Weights of a small mixture-of-experts language model, trained from scratch on English Wikipedia: 8 layers.
Below are experts of layer 3 (counted from 0) of a mixture-of-experts language model. Rows are named router (the router's row for the expert), gate (a neuron's input weights, with its number), up (a neuron's input weights, with its number), down (a neuron's output weights, with its number) and show model dimensions 0-255. Each number is 500 + 50 x the weight over its row's rms, rounded and kept within 0 to 999. Numbers have three digits each.
After each expert's rows: a language model's description of what the expert responds to; "comes after" lists some tokens at least twice as common just before its tokens as in all text. This comes from a sample of Wikipedia text that the model never trained on. Tokens count by the router's weight.

# expert 38
router:544501439528518531529571500478468525533539494509525563483511417453434435554560534506426555553509608493514446516601475480465503570428440511410487554531548475541488439500554484500568473583455532599535506534508498487502458468580509486374486467531519434458576510527437501524536518538485456536450559474467496542558353452435545441499543452541488427386526487573546422516441370455546554444477522450565576526460649467468484404471442515517547439548512476424516480482542519501517405550438377542512479414491457374429515511498449562461564526499473512524473528513445507525546434514541467521516573561456480461472509533472520500518538482517463486606515536540548392485516548544524483545539409546473454468592500437353548517452549567504506418520539416474506432480560473419528549504492534
gate0:498505549522560550548406423483488508446479525444580460498522381486358532512544582484570424498504532509520542506602451508497490362590532532496574497483528514429512375533472499547520347502513599518438494526564462530514531472480493581543506497503450633562550542541464502590572521517460470485485512523515446502354476493508404459434457480488490551614472479500601435454509493471494510403402519459532435551412412492456534493418515461424519496556532458534524531506554424491510538493544581511574500555467509560504479515502505396462512547485469520466500528467422489586475470449506454512481493415505506380454523536528581466470521497546582476524419492494440487503462447507500472438484574490524454451493522486583583561500417454585541524467483542493541622471509469484480444533474480
up0:404538477573525441550581491392631509471548577544495444537526552486575483467439494495353542435480451484512505533434545496518493555531471449534558475469482489491517531449434386510463465513494443485544528429522587583555490509510531429460526501511477507440444422486473567471463481521484526510461490487394441540547422555507532432539567529573421519433573490492442489469516459467492534529546515520488560461518563415477495532595546520524513515440526538482507432478486587483400493467444448518452487425527588492495472440374521539479485448510492419550505484534445539463571501504489334494486503552558501596629495530517619548515465514435510569532573477481416456505558495398547548534497503549474470574474526464486513509400533543526474422587433476454448544506578583532491524472582585
down0:520596480479470508534570498416517519562520543455540493483522428547460524533496555449479520498472531501492518485555539462565510442500381462523562472531470538437552540464477461529535449578511397550467484491540450519503586493524558559519604624433473578491485430554478509491448456490574551447449593453538430504420587563420514439547571420555512500580399450484548480525504534505467479454442529497456566556507420461533598497505464421473490493518446515535575564475432485510532556436453511599645430552420554587525459538478432443434463555451514405469539514547448551545495486468468420501517444532559579520477496519378555475443492488540514472515491523430498483521472466588554557411414542473567488513491478477531586500500508401579501491471517453405521553445441464560554419410501478
Articles in set phrases. The, a and possessives starting noun phrases after prepositions, strongest in census phrases like As of the 2020 census and in the family.
comes after: " of", " in", " at", " to", " on", " for"

# expert 25
router:499452382482482540522451522531492461477561476469513546464579446543467505477571541512530544505536496423511593538510469576456359573418472608442486567469494412488446565540507399448468493562375579581460535567489476458545521535509514569490487509530523484511457537497470492553436429545508421550432560384503449533555500502459467507510519499519507488430562393566556485541512463538558514468497447497493450544469547514388430519543508509534537483558482493423512551518483521569528429514473385566526479540499489388419512487518468556504545521415473431583515568636480462512511479604550493603458502503444471545510557499498492444559514454498473432511524574524566479623621517490484514535515531498485379511516506459443542459620529457550522476496496460563378504499509467491576523479421490
gate1:423527492554515579492470554487552418530373532515505519470459461509457443533500417520465565464582501509471471507484592506495391544539509488519465614459533440489431456471513521460555472526497485559608499497421446452524501503475402555568515503422550537494455449465566455520481497504551427463560574399526552485494542529548543393610586585522400573559528451562519432465371534541509535494435540535563487454478570581495471505470543473487478447478493514558480503406499531511554547532545533504548514434548486600535415487475517534554520469516585474423476521508469501475538570413566428510445481456542456543496547499471484395483424513455428570539441512526515604466556500489597503475476430445484513481552470455541513528509470462492403465571655494609425509470439483533448435452495538
up1:482540477550563530575413572402504531528592609410554505484523357546510489487571510431510524481510534429482453620517523462559487476542568494492465464586555421525463427547478476444557514486490551483520467457532519557466480451474508535548502507519453377507508481487472418534552397473495582527617476562475468530552521467559515537553508434520552588541442526507435471464578504475600505520418550430466424517481499537481472446517493479494495503535463551536515524531400467526495474511479487558576509516530492537480401431591446509502506383476510472387575436544520501412546536517533426524462526430537500462607541565555495477485422567460472491572452492514421536460503398462474565528515541658470451405556554509546432450526520570507480527426484470481479509538470484487393525445495571
down1:461486498568536442462531512466451527509557547529554480575450511469522493479381486444502492490549544480604515525548476507525493412494468545428448558519511470467533608576450508488469514445606389535546398524440485467448461469464498540396493437536520463536472507532474396453533469510425485473499620482454415585500466549442516521612427439517481553492527537409572471525476548520497583466530463454435454454527503465580440457546491423546513484524480502532452504447503614511467499519472505434607518524496558512500427493557464505509539511489489432499443454487515582560515461429460454527458548535601448540453401557552517404468495490489482446632542516637456551555496459377490581430522534523448466499584609533530485576521528500460588511454515511575440566427499535482495479522594535
Slavic and foreign name pieces. Early syllables of Slavic, Spanish and other foreign names and places in sports tables and lists, like Slov-enia, G-im-eno, Z-ap-litnyi, R-og-er.
comes after: " K", " S", " N", " V", " P", " M"

# expert 55
router:597473362432481504546507529504524534480560504487482518521439480529452487556517550497476481548500500433529523472578509523524400495446486571435503588500513432533508509513491496509500440545449558615485570490548532504522514496555488487446506472497542507480553535481468497608492483611412498556429582384542534454533507415388460490518533459521485503422520441539578426519497485469544533448564477454531486535523611439476446438431548469453534424517386477472581532523506528473504456472501462532594486469511441430461551545556489526459569561462481532619634554624489518515498443553504469661448526536456428511442460548486398423579525422473510459622466437479542459518588528528484482511514454511437460494565516447424566502542613481521507478488507411501507469514514454535514506461422423
gate0:452599448540505567467466469536479543417421660509544480487474408505489556492503438429524504495417510506436512487476365437579526537547609489536536503417489520468411503482489522482508512532528492512477575437434422554508593461489503575558519513414421532476500557509449460483451550513483553543525491424486461520453493479534501445494420444512434486506505517493525469434561529440598469580554488544473575546539453550452710561564459490466491466422516521463450491519455520494471523594535487480574516420502508468614428521524560469489541501538491502438470508540535445448476494515474510586478489499517487521480436571482436534508536487474594497504523499672459462540435442513480552472463573530515512542462441420536513486406485518482525571532438540466439632555471618555464472476486530
up0:350470575601506542428559515515477522428397543493507500530518414519547539495499435543519573474382521497422494539456531475554531563530503504484528560456509515501442464531481510489448565562513518486559470535456552529519519559539562514497433525503518477455493599506477454442497452568486475498490433486446480595481550542441489482402473504389508444495481500464461504472488490601481493472486444518506586491492483491401621522417513503504490447420550703499494418529434426516485440507513538504431474512479462526529506454513504489648453448480491519394535520491515531528472597458489582546589532499530572628474576472499483496447455446542497503482584551542538508519451481509394522403507526447582538465509455464566503445412533454570565452471393582433468547522415503529509467465549475
down0:511478467483492436558423510494402536502549540499568525549503493528476492573497484389543471478489557580578548549556487518498476369473530420489454546546444483561459443396526547511480487536529479456440557468504546566540555435429436557485588563633481519532488451515470555500535551464444494506482576473507546514574443550481456536450586554451522496489499449500493426454508484440498450465485415563464439480534470410566523486582521473547531525521534445441443574451474551430433498492510569385495414551502507540385515561505541496440418510447540481551522434515430479456522583517450466473383451470584482432507411553494534494498565539579509492496455442429523512559547515476547605588453519552425575604523546526510519500483515547459461533462529385459486494576575506525468408400419519
Name initial letters. Single capital letters beginning a given name or surname, often of South Asian, Slavic or East Asian people: K-alyuznyi, T-arō, D-abhade.
comes after: " |", ",", "-", ":", "|", " of"

# expert 14
router:537463465539516510600568550512534493586515497429539516500478395496479461579531543537497546605464617506490476548544493471435508532445440534415460590468568507545512450523577436474544512552436583589559532550461535516492476483609511462374535488511471452467583522544487501483481512513455487518421604488487520488529388434417491497462572484538505399374543487534576402526402397480500536466462511475596478486501617474511456429467524503509581447490503513425507446509580519514531412539416386529519485478508494398431468536499469521508556539482462476530484501506394584544541462508510491523527517523486507502524526545451499433520513477515454470549594590516494381478548523513507537515522424479490407450586510486360517491465558507520473465544538404526464444432526497420568534516447522
gate1:541428510535484474521506546534566485547513564462416478535403493502529539515587516556527553493593518508459545473520617520493464499500505479450489576538499457445471454510429482485477518472472470579476588428500591489528561458534516552355477518551484422495458430595415464462453458499552446482556527493539518503397528414507534471423523400509525556514573498495518555464493559465449503465646427462560524374392537507446521526506510489494534514518491655616481493503653531457425589404549533509543493452452415457447540502518467517541497543400489553489508545494467587446503494475455584520514483500462478567678553465508457519518524475464538489508477521401528479518485547517484524511523511529510452468462472503465464545482576486497492479359511484430461513465556571575485545485549462
up1:548447469423502514538497505486536498637482619580498489461471528493489488594516480509513490477547443479507448433529596524460561463496484490437496486603486474581420495505459436589468478517499581463405516475549466575488539492591485485448491475459502451491459479489492477545532513487519532497495472493535423501463381495494462490596461613417510539452540484481619538454508575555483524496518493525558570529443470466574623521594474501444539547411487454539485502506508499526504536456412492560511436498482506503507479472431540435551442506528521479509498518521630548572582475478466473487471361498569497418549451543517432498461560461463459476527422552433517464496458466445478468617487607401513466509466500520565448493575546558348538521464488392504580460405542591526497557553429572
down1:446431493552383464544606483537576424514486552534526551511491538501545510522518632537466612433600525481552611482551557534506469563579482438450524485550417454579476486470490449519528501467395450509535518492516572443506502491467480625495554474539461461447460504552522477501540560545502488579532504450467441465487462484468511556458434515557586558577488529493579594481464541438555493487561502462477549500506500584458508446560388486444544525452545435522464427575550463518420569553497482471491436440446448520491456453467455475472536378450457521383553505562479483497511473501447511508495539544527487567466387483450513683505465485473466466590388588465519415562486502597474534505440484468554497510546521513482500532408513438512496460414479519457408533512484512432489484535508562
Determiners after prepositions. Articles and possessives, mostly the, after prepositions or verbs in running prose, e.g. into the, to the, conference's.
comes after: " of", " in", " to", " on", " for", " from"

# expert 58
router:498546431547465504598509562453553419518477431464367462455455460443447522547489553550515542579515545422531660523564501515526532514467516496436534488485531433495478440498485493510539465489464491505527572529521631564554515528560528486413508420453534552525598462531563490488597526483448452535525550441419560423496455454442522493458497440487587460464478410558513443503479453591495560456591442466552480477467513473503406406480520439510634506502440564526555490546511542551598434520526399545489492439525501433470460514471484486478583561523492494582560523562446496502509487609517552515465523466511468471592513483449487503528504497483531519555466633441465420549503493458484500531516512556419406510532433536471593534466576535533539482553445487476413525426435553457593508504481385
gate0:504462506466469496473535437424513489486444522547554561504455533593559462434515542486416426510511451505500474501629530528450509396476485464560439498466465531486505507549513452496478467524476480427514517444560498501449437539543589615458384454439534466528526474521483521563465516493553426484530464481496467582427403600510619557601456555482541593472504492501482555431505546451525532549549505458567509547637483521516606551341516425540491552480449456501522529468621570493567499524480581419503499461540610491471561469465484472461550552475412594488546561505506480508484497471428530460500412466542421470483523524428461504536512504546481459500418561636572485456483455489525505466436542495547453431491534520504467469582489504476364502528557481478533481423418542494530564466486412
up0:531538470471430447574391498499538442527498552550542594549453476424502512531470481568450504581489486536431500466548508539490480443530524548468547513427484511480450507508530556492467659509482473464575532533429676519521460500555489527514480506549458577464468478479494539543484433450569415504592431444455517453495466484502532481474441499448527518462495486519561473537501493544438423545534359509451530452621480490466592442443356522466494490458504569544506535544487547530492544563493572417483453553493580558477518437447578479461480589489557462512506468520518535476511567425589494520449436567505652497452603484478494529546504508542478510470397421414468448487524461496593527432502549550367418587494501504562521506431544525504471460530544566502433553470514457480486509410503447
down0:414565559513550468558516484328544588500535523578504514455474520417473553539465553423571552565560437443463524513562520422555506597511484509539468471524530606421558502521489526526522430530449572423545538638534558435516474546504437386461523490528491529478441522476511474432533431517491379487536480540564490538476562515523526397508316466565466462502510444484479516438488534506438474500504510597572498476507579544552580478494504444533442459500484569477485498490518561502454546545505427438452525494509494459476490516518477480540488514501420466403465526470509511539496551473557415479455533597507521554414484477572481564532450390449433544506417537485541549549497491530564533489518493568514485563471472488385510454551528438577485469507451451497446470516610543498457540422448617
Digits in numeric tables. Digits and number pieces in tables of statistics, times, scores and decimals, often the last digit before a bar or percent.
comes after: ".", "–", ",", "8", "9", "7"

# expert 61
router:537488452508551446573516512520591458597513534507507502486484469453400474480501524537462468539508545478588522551503487493424481492472549449410513528420542412540508402534509430493492515531459544569476520550604478501443439478538493429449429475430459478487573509529385460616629547548382544502479576376510486510532438502416481571563552447529512487479500440570516378512435496405494575491545515453504452487485549474483526454457548473571529489533368494491563519585591525564522479442454422591510512453563588499474539507442497489469569487513475499543583598616466466511545458486505457569521491510543376499496496536422425508524548499545535446604462582485473500502578511490442450562529459569445463546502529449509638476476525485482500445559432478515487488442526463508484529506477457
gate1:475527469438513485616474504570453545577556404544462500461423585418463500464558519403511552583486557525531595545505398425499439527502514485409546578441571475493405438477489506501416506506483448484503449546537471459503527480538495488502468473437537507516429464479502423535538532538454510545508501391534464461565439525446462438536423423452582495507392465506511436511547581391544509480497429544533518493476507447600533500446446540496488560497539549529495541577519537561544464490526495414581528482504578475514531504492507482472525542559466581491513527571568602483521438466475405536422534534488349569507556585361519518501532500500524422496479480504402446559450496437462440666494457512490518430486540477530569478462516523464474453544608518550508510534620493488485518536489479
up1:540444498540494521507464562538508546486509436448454513383494441659459517540442521529446552451563534528595452443456470539499432554532522464565547439543434564569502507477408541476563492520484556490364503532514521463456437524573527458485503525643452484509510456475584514479535456497555436499580503486489581492490588479562564535479438480443538549527561500496545495379546443422499544442507504478453447424520437516516419553451500522381529555480516448536524525525455475487455585503485434546540379484355415531481509342480493562541493586485450550464588471544559526549425484496495587423544433455512546497447416548546504501499448468478428487583504496526579418460508448546541563484555537549538518517517508480447430536479485503522527566474493480486515463398497550470521562459467468
down1:531549476541506506531507501499554468495502522443528522437501539615460553506497461539493520589547455541519461472550635528510484469538431504576495529513618527489506471488420473591578533450388576533553516523459451454551565568486432516470548507558430489544528486480519470507408510529438478515416472478418552552499468441485502542475497500540453479462490482588507470454536419493535504489469497533536475565537429509575510436497608538424475579571523501492523544499467512487526471501461491508524431402555387473485450533528569531570421520561496475512524572581449463486494462468468465460550464461404536433549406450539474518587547451488484500445564435434519502451593499621561415498504451489464463410551482558656502480567483505547534596417458497378486465593353573490476489461432499
Table cell separators. Pipe characters dividing table cells, especially after numbers, dates or dashes, plus closing parentheses, braces and percent signs in tables and formulas.
comes after: " ", " —", "%", "2", ")", "5"

# expert 2
router:568514407422519491554492470539494493496536548558457550552492340482508437519574545429499466554451498415571521531517539593457478518373524529468473519501523501592546434527574451485487511551369561539464517507603495507507540485506530454475483379490509467434554492507446511501543539530502466556499563469457428507544476495476547464469588463553458486457514473530527473550425387463508516428443546398549421538486579409519492496477501442513597414519444502426561567531515586627534479413520493581628422420550543449462578487470398527472565577488489469481577549521393530550549464519513485565490502470533409471484492509484479490546505479490464518537414549465450503485568515554514556521563445491475476415569475447448564464485560472528488493510439485552546420529501497435522556565420506
gate0:486533485534559448461566473467426457483479421506543611473466568549501478549402484466503477529468470458666478449450532491522544514525506541477514427513469536526533562513441436474449341512450566442536403510542446515527410437491496528489410493492498493501489376564594546542495447606486535547498501497565501477595556519484414512536533498475433474477523502492520509424476555520503470448506546488527537534558437469502436397494595549520512512496465494504511571531495407468533427467480519514514486526439432490579375541441444452596549487352447493488474594523551442455396474542444555542635453477412461474479564464471461480431489502514511490469526473578513576502502501488455487529546493509541488488482386559462502540436455523486500411486565484526541536532528589612485466598473560
up0:573505514592486634620372505543563496490558499495424444469457526397477538446398496562518550482548547559433560510513524408422499426498541493456484502525478475464496443527547462527432559498528442488452539489452534503549596438513507506520472503478527486410555539536486464404417553443533478554542507524414493481396550501514535502454543514487538513535526481515468485627528516465476491565528540523509513463597501533587483542555472439415483530421514576476559500516486606497470533487521510516530414508478430518454493442419530536530466487562465492494564375538441460490600508547517486493528540477475456516520689439480447432524490423410475523488476450474473529506455580483586532461479468452519551436502550593453576481461539521489470547604472487568487518512474442485558485327505479
down0:560485566471462521388500547496432446578513509547452519522514494401582559398516505449489549472466449469500550521556353508558493534483562442423486530437517488481482489505460484455581501516493433576554494457439509486606530528453491405609515517470461489446495597375463504492448492623597513448453508524469454470481461485528489518541418525541438465487460441424530426482538495532404491548530489445450615479472584587485445554407570555567528517555463508518511512453481461484475568517445490483452528458477518434553593560514532533565503480428435620631544553480505523537567544521552531459561454436547513483475428481494519488485460408424480499454450553512580526469520559483541485452478455618364493503494504502488526473512561566533481522493526547448554548591489489492437420447492473
Section break markers. Line breaks and == heading markers at paragraph or section boundaries, e.g. before ==Sports==, See also, History, Personal life.
comes after: "\n", "==", ".", " ==", "===", ")."

# expert 49
router:521480361469438529546525490542554504480542528434460528465556457447470483473542500541434571528492529458574520500531501535504459539424535483440491529501463438611466452495519483525529482526467491602512506604523516538501464504548554526417425393534594481455514511547478494588599495599449529558557566364537504500507487449399581548502503450546533479501439357581554413561523481490476578416444521417506476517460495436539466443466512359567633521526394503461555528590526517559516494507441435522548506427493478481467508533494474479502555526507528413581532524596466561496544474505562512553428516423488441421529523462428494542497519433531508473576522499516534444556478543529552468583485496467389465503583549493491550466471515555457545435493457410489489480450518551473500552594423464
gate0:516433459423434439576551473456524535524486424456403432518394456610487571502569542438493536466547486519428444542581480532451478538555507482504592487521488408499483493455449519464524476429522486546440548513504490407538573581488483488471442513564493457475437518487531461503461569503654484428548501399519604447549569540519425518624422454539585478483526491542474447549563603552524458526486518472540510500398451542479492392658484557594468534417500552500469466499553557506482495594542490527434458497549467456461543492497594523485486472527525491502448434415506491597510509479541404481564444483556452417467497483539477498530512583532517522499469484574499505562524472494541385594534488500437537544551488475519464525457528459501430407428510524564515454455505411506565537497456484
up0:509429506394542528616567506555495513512501518418477491555454525625477560485547522527562441496494505406504508518450568474488486505470460501535547522553402420479464527528498509542432511449499477518442482447440593518429502497549590466498451518544362492433461455440600449463552509524471536560484492538432515515563498481462444499470466563554627509490537462494567495529526483521530442568512511485480481379501497448471541542442398449463517546533421562466496570537526515447480604520559515488419489455441411514463480595568512479495502508536524548556483437504427535556569511379519509521560517460504483561432484552456522547557556577482443530544397437523463409496588489531475334458543505551563509485482581533580487537384514504497504445471459487534485535468552564418487608517439574
down0:470569550444482518432459467557491469480410417530494448518414470576499558448524495475490495524542544582509449560500475588401425491554525528533463552419483544491456485530536495447474457499446546572424448531518518540479547585469448567537546547415631430535463511442542519506517485469531516495531519510399530531546483483445485569412527488602528548519491501509523497553588542491496546537529464494488496500497495482646506471454474540490539550503467509479435564526518518468481360477452511487570472550612580428451507422660566468463453421460597465600472401495485533530501561536458530563530508460542485482501515411573467521431516395561508465511436442466414478542501518522525417451375432463522505491504488458469481504401528607586465464467622455515518481487494551588510495485456470
Digits in data. Number pieces inside coordinates, postal codes, years, populations and identifiers, in infoboxes and tables: 42.1017°N, postal code 27470, 1872.
comes after: ".", ":", " |", ",", "–", " ("

# expert 51
router:517485424459494497544521480498534431520495551503490505464536436456482411522563590495414513585497490490618466526481512556501507470401493485483453507503544399602514468515617477533487512504398549544475519543596533564480426533468526534436485376504532495516578485470452490570601516563501536566530539417508519512546361444470475470481534488553484448492449466562562522594447381491494582471451500439652511530470629446501480445461462446548574418498453474465515520511528478568516393445395499507533492502593575447490532471487396445440587549489500458545525569583424528537525466498568515513502504446517409541514430491465539519539565479507445462556474536458504490508575508498502442518596501501406491515550422457502503459544617570478507481482553477536497417488479426503485501582508517
gate0:481563512397433573462586557522477583572437521507455618522561417558568457424578476454433490444459514437510457496488441499457415499526479438494541610495523507447469441486490532449480546505530501531476520442485533492485487581502501452443447551443565460531350561528596588457528448557437487482433552512465485549476525482500419476535422422309520531481485488534487447502502576644474536508411553599549617517498491549536520441482530559492523625435488574521540471437523431507609466490520501495554552466445469470477548408461544518550562446539490475480428569465494379474511489541501494551485539427487432474418530497491467430512531466486502513447474531593583528435531481535521500477490472492534513510561532480457487468521556466520557535533474454558482460486435534570559498514567507
up0:544516570441561489493523457464561518581471437565493523308538521469478468538531490475350428490520494503476488539479485559487500418447591392502505427472473382474417400401591506556477532493550566528492464497460482486461525518514510557490522522528547581514504508479447458396519462433456480508534475493426609540510521504480471483400579520470506496495553505537502449517407521509530583545455494434583523537470506525436534455520555480507484524370535541559497458477502467476543528484499587510452549466531549514558416378416486495492480490543485530550519525543479396580525584501477550508426513568533442578629505509540520483433532512497470509499366587423484536508510489467487482406536493545482499538489531538537489525513617581463487368542560485489481391497427497464469509495532505
down0:585419460503493537569398497508467470480443406433493502466476546424435535481477614404549584460418458493472473456444557554532453545515527536448535445475464485556413524504493436519521504547574582523465492418588468430502442538589519570407556439511539505561422506540405499431504492517537529473525613555534543475503554456513541523496586564569539480576585419522519485477521453438531628463483537458465468546527500455522447643520607468574505469493492449494489557568528439462498416443495446540546505507577523482448514533513543465535549532472470553488483540493570425534484449465526518533446563529489485562498443521563589483536529546533516537475456534491371357415412570456463507490573450496435525413536533504486465499516573452422418473490541515474510483481472462516510413481557531
Article title line ends. Line breaks and closing equals signs after article titles and section headings, such as "= Tony Dawson =" and "=== Branded merchandise ===".
comes after: " =", "\n", "==", " ==", "===", ")"

# expert 37
router:584458460453525485582548493499447449497481516554524498507436507421418385545464542551467502494474544479588524560569552555489482490426456499449569503510529497544499510557539412477441526599495576560556466504500451516557484506630549466450483420539572478419549498529511487479603520524444369507495663480426424467533445494483579547523486489607458448493507425602516453507372442419525566439450549489546424574554585476551442541470509396460537526535428474467559533516556500555515516424475507500528480412506522466409520497484512537465582525480432484573482545486500519603510449490578476552435518496530438538530493571461435524502515448527470464469476494402492446567523532599468541483507453520450455478505536500434533495467585496573470509473566433453490417543457501466546558504401539
gate1:449481498501442432501547469547529541518507513494419524536532565540458643524502451517490518504464535441467512472445546464426490430468462426569530457464496586524399402422495511515445613593466519578488506522459540484581470582501430499466531507476518500495497505514499549551562391447457543518450501488448520533491493530476534550342508454498525553504401487518479528615416495549407509532466596513498534583509443497464479542507493492426456591572524695571507315414440479509499462558515519491502441442491518517603519535427465436543487465526455568531497512515528419526527475444498548510489417443574505450515507530486445546502542475524473470476491511464475419495510532500459480493464428553554466544532484528542508511565514561571524586488548511541519497530481641415518444461414561
up1:461575538508481599542457528469461488435453399463495455448414496414584554598470498431531547470456444506520507481526536591460521498466582503457478573525494462536561495483449439498519509486514461538568466504495436578511474509514555372470455521473549473589517403479441384449572543521541472504535551500467548502561425515497463480574480478481538579485409505534509343479576466422568458560568511521544517455566553546512469459488455538648511467441475448512456546554551530517513522512448517529523549497596488532462461510465530497531456492509531423571589471549471508527446551484468484533516452487524513515481432446513523520427516500446492508532350547562449441542481507398590536511399470500429483561536543550434506420397472491407506370594437515500448536518478453525557560513512407
down1:521465424511525498454483501448509480577495561530415481484501497520511548597538454566499521451533572487498486473496453553519561474515566517547549529534486463472474582523500569502553525386485474530576527521514531473433546449460472451475447602486552480452540523488439571465494544533501534558407526529553474499570476397551506521521527498525418525460434501487402538489567453449445443414421449523491454516513555364437495484547526500455505469592471456490488466527540601477424508487560435476570501508460458462344531522472448434469554534515435486377545553422458473553535508519531538589512532470513578455452482540441538474484456553532508559608609475451570421467459498510521495500552593495395416457401568535554520446575469567565531442501506439401439489440585488480461626573534463
Institutional name adjectives. Capitalized adjectives and nouns opening proper names of institutions, like National, World, British, Royal, Democratic, as in National Register, World War.
comes after: " the", " of", " The", " National", " States", " American"

# expert 31
router:599425459519523554573588533498538486522534533493486568486515462463451477558594529514439509613463595489528482539556494478447465540436456510374490619491578437548537402557559428480520508519461551562515582553497473520504459489627503469439531488525460424435608544523434500488517485509476495514456588475479473482533428446437551532484572412553503427413551483540567389548432384445490544468469517450574474572540602445437490423452462504485585440555487492412507487515574519514552437493461404501499481472530471416408491546499441572494587528468524497500487489505456493578581436517529446538497476466489501452562541540507479451547519480482447498598544592486522394481530504534502493584561475507489437459554491490401588537490531525492510442563501376485505443458510461473532514512453492
gate1:490450525585505459442574527417434446495477438511497529574574641533549485536513492456640560576364493461484461517465516505469421574502436485405555506466556506484659518492599540424425518482505568471451602465519518478515512446594551478515485525487490555589472514504420425475459489491504523477446505512486557480437621491476478397476515522526515504487483512496523553561418546550416497453500572464544479489537422537545531591479467496505540493493483591442490584567484402495520552444526502477460531496471340470536440472549532561523510509448454580458516465481467430553413482500485508517527535525487486610562428370456510412525552478411543521546490491493487562490513486502484517443521552503516500470432506602565487483422518560510522528482573516479543467514512415577448494589501491
up1:505607458488583486493451516626599569414549566502546510580437489500374531465532492590419508472492476550488520517493427459508537474457548496498478547478496576520469468494503496547524469522478442456553475505531482490492508508406513432556456481490504585568550638394492559494518546539538487509526553515477473484484614465519486621553559518581468566488363478489456474469499438430513527442412482480500400472472452487486528449453544513562449608497531483441511479477387495541510496534446520481535527529537556501475499533607459532458495467473510452501494618484499453397526548498545460489433539510471528449513548510512443525435424564524486469457352509454561440500570471383589559514434514404523541584533526570520536577459474499548494557568475588471439553457466539426510445435452501
down1:450421385546428540459554495502543484442463520484447490476492533520542508515551519526461523497479524493611534434568486592400502553490392481485530517518490519519486567445358500452571495531484480533476438448509434468497461471506468543527457521464472485460458567523536531476612470517472488447601496558532512450499501587496478532510440650445456535504511433562514502540463494370536574499525502504440526530526506445458575488444422507535670465427459398610524422547586530585484558502543454503459432539475467488454560566495564563546585481530521547563490513590516495413505521449453524596478548522484461529588391474552488533568457476452510441394472483497441470485552530589590509434482517523472521478528447548550407453554464456424502533487508558534448424502542451480482541480478578
Determiners. The word the, plus its, their, this, his, before a noun phrase, often after prepositions or that: listed on the National Register.
comes after: " of", " to", " in", " on", " for", "."

# expert 45
router:466517362524467550594546513473551469535512517436529481502483437478496451596543599580501527548429572447615560488523555544511465545458460487443507581384501498515532507584497421438517504485361529528564531504558564577466432477521501478497454388457461489411537559518510557547550491533457475559478497427524471463482406452500550437482559482590503439484511478541492481519434433527443610519460539472552527589532571447537384426476431474488600475491454515480535519514570555566498463486445413626604443520483516376460484557468428500511531585416446507530523493519434536492528412524507443556488487466470433511550552560479517535536516503505495487530496540474505436516478479496526492566518489505377492462539569422398558510488624515546504497472476428492513482475489510417508563492523439
gate0:464494555524529470523495567456460457449526419482503465545528469479496529554514481555561485508571407484526563522483482574506520452452449519435510386483542518447484417489574604360483438474488460503526578566476552513495480520518501498526474570511532529522605543476498521461534466506510514504575471582525548438511542469496504455540590503502414475545530520503472509493427444528403546383446431481528473527433444554490486381372419511449431556534464525476488714522426491533494525503575508475579486559497491458502498464535508502553502536531481555524491481441543526516433523472575469506483476423393557505485529453537467515506522506565425479555494593473601499497511504481524383497478489564552481501567511599483471520482545482643435595454485490536600519529501383502457478342490493
up0:484475442483498442413317474526498503495449499420545438565414493577515510453523467579438494420450485508570472502538495454351497521495572540482493484504552539450524521569526522522522553502604540484501496438476569454416480510525489518525627487463501457553439504504522473544489519499460569491505543538417463442465570502514462469523503511494476530526470518460512432495461497512480442550341540550490512343513567571591535534436516538558454510441452547441499474535563491538516466490379519520602497485427477562499527434492537528506519560487524465478454504406448407481558500377536509434581422529565488564423528562508516459498604508553541500545386623535428475527506575506466433510516524521509482484474520472524520489542508516511507496656609498486486522408456437497455480504502546
down0:359571495472555559556513579580520508508509497422488502382527523530515517578394562426444506415500484516436532549511444589518562493462457457535502480544522514410428513462446450560497483464434483592576498620522536509469487427368464475463472494617477533515523493472417524426494546498474544406490568506467556534547555446457503539503504505393501489549497501426556532522562444557580487445525561470543483536393533590580543515585513517533485513477461460552487436486402537610549556439475391482466463439536527578607454456550494524515484479472508523478479420515422466492493499576509512480644477614536462440518487515505485482439506532547538468560559514431448462503473529547457495528514477534471460402510492486523518516579491591513440518509439424493535474543534436436537482457558560
Table row breaks. Line breaks and pipes that end and start rows in wiki tables, especially election results tables with Candidate, Votes, percentages.
comes after: " |", "\n", ")", "|---|---|---|---|---|", "|---|---|---|---|", "|---|---|---|"